Experts of a small language model.
Training: 530M tokens, 4040 steps.
Below are experts of layer 6 (counted from 0) of a mixture-of-experts language model. Rows are named router (the router's row for the expert), gate (a neuron's input weights, with its number), up (a neuron's input weights, with its number) and show model dimensions 0-55. Each number is 200 + 40 x the weight over its row's rms, rounded and kept within 0 to 999.
After each expert's rows: a language model's description of what the expert responds to. This comes from a sample of Wikipedia text that the model never trained on.

# expert 10
router,192,259,118,277,252,210,147,186,162,161,160,180,282,223,198,243,190,224,184,214,248,291,214,208,171,278,226,158,180,164,276,223,173,192,227,141,153,199,194,145,165,289,232,213,152,212,199,221,208,125,189,134,213,201,176,141
gate0,185,135,149,183,295,231,176,219,176,218,196,232,258,129,219,184,228,244,256,192,145,222,185,209,172,160,173,262,210,162,246,215,223,114,207,201,194,221,233,169,226,196,232,79,233,221,143,154,201,207,184,205,147,194,184,133
up0,192,305,192,216,227,209,222,192,206,205,228,158,276,217,194,230,187,195,226,225,258,222,319,206,224,186,253,234,193,229,147,213,233,187,341,251,163,203,201,192,183,163,182,186,271,198,155,236,114,174,280,140,186,131,254,212
gate1,204,236,179,176,238,222,149,153,139,198,164,204,181,190,228,295,314,168,195,221,160,170,235,257,202,240,307,144,267,213,155,222,209,245,194,179,198,213,286,204,198,172,131,172,242,177,191,237,211,201,187,181,222,146,250,143
up1,198,246,100,241,241,220,212,198,186,182,150,163,160,224,180,223,182,199,142,181,227,189,166,193,121,159,162,165,86,168,259,224,124,269,208,252,181,187,217,152,227,267,238,132,249,163,259,223,189,265,188,222,229,220,204,188
gate2,177,194,214,256,208,232,192,224,208,185,138,164,274,194,163,166,164,198,178,224,156,191,247,209,193,142,186,189,195,249,210,216,176,221,240,117,211,162,219,186,172,190,215,218,157,231,127,237,265,180,183,202,177,177,228,199
up2,203,141,186,195,146,201,246,208,112,252,175,287,199,197,232,223,202,189,216,232,213,294,220,199,136,160,256,149,235,206,212,156,150,224,211,205,183,257,184,149,218,221,234,244,184,193,275,169,130,177,244,187,236,184,225,235
gate3,262,166,118,160,173,227,225,225,166,205,111,212,169,175,190,183,185,187,184,177,131,144,258,215,108,203,277,233,199,173,156,190,177,247,189,163,135,278,245,169,225,178,234,127,204,262,179,204,132,205,197,160,219,144,170,162
up3,162,185,216,247,198,173,212,161,257,173,201,212,111,200,149,132,171,152,230,221,232,194,167,166,264,153,246,236,148,179,185,211,258,227,96,255,188,189,195,207,109,249,175,243,228,177,179,255,167,242,183,137,235,233,167,128
gate4,263,202,181,132,156,185,202,243,130,186,185,145,178,181,231,189,215,226,263,191,181,235,225,203,137,188,213,169,250,188,213,235,201,153,199,206,201,192,218,168,259,258,215,192,211,177,284,181,244,162,212,228,165,230,279,165
up4,160,146,111,234,178,172,207,149,179,259,198,167,196,176,223,185,199,159,203,262,217,173,176,157,213,247,235,223,251,146,192,206,185,143,185,245,201,241,187,227,145,240,190,132,205,194,185,298,227,183,146,232,275,136,190,214
What it handles: Topic nouns and noun-forming suffixes in prose and titles, such as military, government, history, -ation, -ism, -istics.

# expert 11
router,195,168,172,201,142,212,162,198,152,222,250,170,196,221,191,190,164,185,279,172,138,129,234,215,218,165,213,208,221,187,136,214,188,151,207,261,191,181,208,186,226,183,235,227,269,167,176,217,204,224,212,199,250,166,214,241
gate0,204,151,112,206,197,266,152,152,243,174,216,94,209,237,283,213,220,237,226,135,183,197,145,200,243,155,214,199,230,232,181,201,214,215,200,150,185,199,225,261,206,256,171,204,259,252,178,210,208,246,267,202,241,199,185,222
up0,65,195,197,134,193,243,231,164,208,118,185,178,272,227,245,192,189,238,182,227,181,171,250,138,245,164,243,195,218,222,182,198,217,191,224,246,217,163,156,223,171,173,98,186,205,205,188,215,208,218,184,216,154,194,227,121
gate1,178,227,201,208,180,191,176,175,239,232,171,189,206,238,144,168,272,155,290,218,245,201,171,209,185,208,152,274,164,161,116,243,200,162,214,265,226,223,163,262,188,225,293,188,203,253,202,137,108,198,223,153,212,161,175,214
up1,162,210,241,105,167,198,240,210,182,225,223,172,164,198,177,230,153,179,149,197,176,207,237,114,146,164,254,174,183,198,232,192,258,190,225,148,198,153,190,225,238,172,157,269,153,182,283,224,229,244,222,213,206,199,177,188
gate2,221,171,217,157,194,244,241,201,126,212,192,129,142,251,200,247,153,186,217,176,128,184,154,193,110,174,201,216,229,242,181,194,199,164,287,213,221,242,207,207,217,286,173,114,237,180,230,189,198,208,169,242,253,222,149,201
up2,136,167,163,185,249,249,255,272,168,220,245,174,269,203,287,246,178,150,124,116,175,179,300,204,214,166,181,163,96,215,238,226,215,243,189,169,136,161,212,196,239,157,255,244,242,193,222,108,164,217,282,154,188,198,268,168
gate3,221,192,194,197,145,211,203,134,269,239,181,204,199,149,178,259,199,260,192,200,164,199,201,199,162,174,250,192,187,241,180,134,186,134,170,153,205,201,229,240,228,185,214,182,245,216,204,300,300,216,275,196,162,209,235,184
up3,256,147,165,204,225,229,186,202,230,223,204,190,252,190,254,210,242,251,238,199,231,248,182,192,211,183,308,145,243,193,209,205,153,212,164,234,224,157,183,252,223,240,254,223,182,277,165,209,236,166,225,217,173,107,209,189
gate4,141,190,165,250,213,275,154,264,190,241,218,213,198,216,115,261,171,185,241,193,209,206,134,144,182,177,188,234,150,184,206,214,207,173,152,229,186,234,245,143,166,209,196,230,209,111,174,236,220,181,167,258,256,210,197,256
up4,168,197,257,253,173,197,169,186,177,217,213,139,240,243,163,158,188,292,163,165,159,185,179,259,205,152,202,261,221,194,144,143,218,239,219,205,201,256,184,233,226,187,272,182,209,175,227,186,217,197,205,120,240,178,120,178
What it handles: Capital letters and early pieces of proper names, especially foreign personal and place names, such as S-jeng, D-ice, J-ose, Gang-othri.

# expert 9
router,185,206,215,184,267,255,196,196,141,149,211,179,264,260,187,214,209,276,178,177,214,189,190,196,155,249,159,156,172,214,210,249,260,217,174,185,140,259,237,157,177,183,170,313,247,196,265,190,222,241,186,169,226,205,168,153
gate0,199,146,173,143,232,204,164,216,218,192,164,216,227,179,174,173,192,161,164,209,197,222,170,160,234,109,212,158,237,185,239,225,255,129,144,245,184,104,228,272,210,168,238,186,218,225,158,146,190,184,181,177,242,210,199,191
up0,222,157,213,201,187,208,230,148,199,186,258,161,204,187,261,147,137,216,238,203,226,213,251,205,195,161,212,159,199,230,235,163,180,183,144,212,210,161,201,140,227,226,176,197,170,237,137,181,188,254,190,230,176,198,273,168
gate1,218,219,207,145,151,237,203,338,157,197,134,199,185,179,203,236,266,234,211,203,171,258,194,162,170,154,269,240,262,198,191,201,52,217,198,238,179,212,227,157,213,206,225,266,208,107,157,202,130,252,152,216,136,242,108,99
up1,160,208,280,131,233,184,202,165,206,254,236,231,207,188,181,204,198,222,237,203,282,254,114,279,186,185,217,202,184,206,218,219,247,208,283,112,171,223,150,216,167,152,190,178,211,186,178,229,160,188,242,210,189,193,201,175
gate2,150,238,199,158,198,196,263,197,223,257,184,189,142,233,177,182,173,177,194,243,270,241,213,263,209,170,153,196,109,143,180,265,233,278,155,179,201,216,161,257,225,183,148,198,250,230,234,159,209,130,201,208,219,244,220,159
up2,202,208,260,217,206,194,180,240,156,116,223,254,188,208,243,169,170,186,254,271,247,270,195,182,258,280,133,185,161,188,242,213,191,244,160,188,212,169,225,207,227,172,164,176,183,208,244,198,202,152,205,142,134,213,257,247
gate3,264,152,196,218,129,171,157,241,219,157,182,225,252,228,154,215,245,212,189,172,168,227,245,151,258,180,176,154,244,126,251,214,200,247,252,92,253,150,195,218,220,186,174,279,171,194,216,195,207,191,185,142,189,209,278,168
up3,206,149,186,229,221,169,205,185,170,226,234,146,192,228,181,191,136,184,195,208,76,161,182,271,206,257,127,174,192,250,227,208,194,188,242,194,115,272,207,176,173,204,314,185,221,175,203,183,228,101,204,202,200,144,180,230
gate4,147,242,215,237,209,189,166,201,195,187,190,228,226,170,150,282,170,154,118,181,192,223,250,194,211,168,259,253,192,161,163,222,188,153,147,119,216,163,219,237,193,154,229,254,231,222,152,159,218,216,204,209,194,230,198,159
up4,201,198,270,226,197,161,176,147,162,256,226,197,133,184,255,257,208,216,216,184,206,263,212,195,202,286,183,234,186,241,216,245,186,240,170,232,148,258,181,180,268,149,232,195,169,222,150,211,198,210,216,228,187,175,225,181
What it handles: Given names, compass and title words, numbers and kin terms in biography and plot text, such as John, North, young, father, two.

# expert 0
router,203,189,196,197,187,201,124,206,197,228,259,277,213,141,261,253,189,172,226,210,191,186,292,159,162,204,252,210,228,188,128,280,174,195,232,166,206,171,194,178,152,269,234,126,234,247,210,218,195,234,194,155,243,202,216,239
gate0,207,183,149,218,190,188,127,197,248,243,254,228,199,199,174,203,149,283,134,161,251,166,193,142,199,250,221,185,158,208,226,171,193,246,168,146,191,129,209,222,238,252,299,210,253,143,189,223,246,169,206,219,158,214,209,173
up0,204,186,175,201,185,177,232,220,213,248,182,248,293,166,183,268,243,221,223,193,160,182,190,235,218,145,224,159,197,262,160,232,183,217,221,180,170,166,183,215,220,150,175,161,222,183,173,159,235,142,113,226,267,224,180,193
gate1,219,283,112,213,201,249,136,208,173,246,218,105,182,193,171,211,145,190,113,192,190,158,189,180,191,203,181,256,199,250,225,184,246,235,187,195,193,325,168,210,253,172,174,173,206,218,241,153,134,148,215,240,186,152,192,298
up1,183,147,264,278,189,180,190,226,265,210,141,231,240,215,190,172,216,215,197,205,231,209,143,180,163,259,238,229,227,182,196,235,141,155,257,213,235,181,225,139,240,232,226,193,175,278,213,64,197,164,165,235,195,238,126,165
gate2,239,208,245,135,161,127,156,123,258,265,170,244,180,129,201,188,196,295,241,153,173,184,225,131,267,176,247,202,217,265,227,227,237,187,231,139,224,210,75,235,249,226,209,187,177,205,231,188,236,190,189,218,124,214,304,142
up2,159,172,236,206,124,244,164,189,197,227,202,226,194,90,264,161,200,223,219,111,100,164,132,130,140,164,123,164,124,221,183,239,176,205,154,234,211,264,224,167,147,146,224,208,174,247,191,268,184,135,151,274,247,179,208,172
gate3,226,279,218,170,189,208,297,245,279,189,200,219,199,182,188,175,193,135,247,175,233,177,202,160,236,208,265,198,198,189,247,233,203,158,194,142,156,197,185,278,78,161,212,197,240,156,235,201,132,169,157,270,129,223,168,216
up3,215,223,210,227,233,173,169,108,162,222,178,243,143,174,236,165,249,190,209,224,227,123,196,267,230,144,301,177,208,218,145,250,241,136,148,147,145,189,239,261,97,207,224,291,239,166,156,147,176,181,191,194,252,152,241,193
gate4,305,179,222,260,165,217,218,246,180,170,180,167,230,108,155,198,215,220,160,202,196,198,215,210,197,174,218,163,233,192,199,272,138,204,176,272,232,240,170,244,183,239,123,211,212,198,204,163,197,190,83,225,128,126,206,223
up4,174,250,175,216,179,253,211,252,147,236,157,209,275,149,225,282,185,141,179,169,176,172,199,154,205,198,122,159,219,106,187,248,144,146,220,204,185,211,173,204,107,238,193,225,195,216,172,180,168,243,197,172,206,222,189,150
What it handles: Past-tense verbs and units in sports, election and award text, such as won, received, awarded, qualify, metres, plus closing brackets.

# expert 5
router,166,175,217,176,195,155,210,230,269,289,231,166,195,162,204,94,222,199,204,248,189,199,192,178,133,198,105,216,202,206,169,179,252,182,201,165,210,251,201,229,212,159,166,211,145,190,120,165,197,187,235,214,167,189,221,175
gate0,150,163,115,148,287,198,207,98,209,218,183,189,181,233,116,200,226,180,151,236,263,226,194,261,234,264,290,198,117,207,202,138,218,220,215,213,148,205,163,252,194,187,171,235,222,262,259,248,209,199,198,275,241,216,167,123
up0,205,217,135,194,169,168,222,213,154,215,196,130,192,180,197,191,224,273,118,230,203,194,153,235,187,249,173,132,234,201,243,185,240,148,177,192,200,248,97,176,144,203,247,249,192,221,298,287,254,262,119,233,189,149,200,115
gate1,193,246,181,156,208,174,173,229,154,144,165,253,164,202,196,240,249,145,248,191,230,256,253,185,180,162,245,232,210,192,185,201,150,135,209,135,181,183,196,273,244,263,211,216,253,201,163,210,166,222,248,238,193,264,150,191
up1,171,156,172,212,203,182,163,209,189,216,180,216,206,204,231,241,198,193,170,178,210,190,164,178,215,280,239,236,226,215,139,138,175,231,205,146,285,166,202,191,300,201,220,228,103,234,183,176,190,173,228,153,241,202,270,158
gate2,202,219,119,195,257,206,155,149,261,180,225,179,169,157,221,168,260,149,191,202,176,188,229,162,256,149,218,243,220,149,195,219,260,178,199,213,231,132,184,248,231,283,230,215,228,206,182,271,176,192,269,231,141,284,248,225
up2,205,196,243,177,262,142,208,147,333,170,226,149,195,200,216,162,216,167,238,161,166,241,223,145,185,215,247,226,205,137,243,201,184,133,177,207,212,185,181,268,209,262,246,155,247,211,140,234,130,187,240,144,132,190,212,141
gate3,222,173,208,250,222,269,250,202,214,180,236,232,186,189,153,179,256,229,194,189,172,231,170,185,224,234,237,196,262,234,202,195,177,139,250,246,265,218,226,235,218,244,239,230,199,270,246,313,213,196,147,128,188,146,200,132
up3,179,137,230,222,265,183,229,257,198,194,165,166,206,208,98,183,188,181,170,181,233,201,211,176,189,138,263,250,254,210,255,131,151,171,216,201,282,176,229,212,245,239,227,209,248,302,152,221,213,222,166,170,156,217,188,118
gate4,203,258,204,243,225,218,225,259,255,161,210,199,136,180,224,184,158,222,269,268,218,169,144,132,219,227,164,249,209,182,152,130,194,207,197,195,233,177,81,175,226,173,201,250,257,185,245,203,205,204,164,206,145,270,229,227
up4,187,226,266,182,230,147,207,194,203,200,135,255,223,139,231,172,153,215,201,215,204,162,193,150,195,147,238,117,236,174,197,215,134,285,208,239,148,170,205,260,171,211,145,179,191,267,232,195,189,194,184,165,227,144,254,238
What it handles: Sentence-final periods and the verbs was and is after It or He, common in census and species stubs, such as "It was described".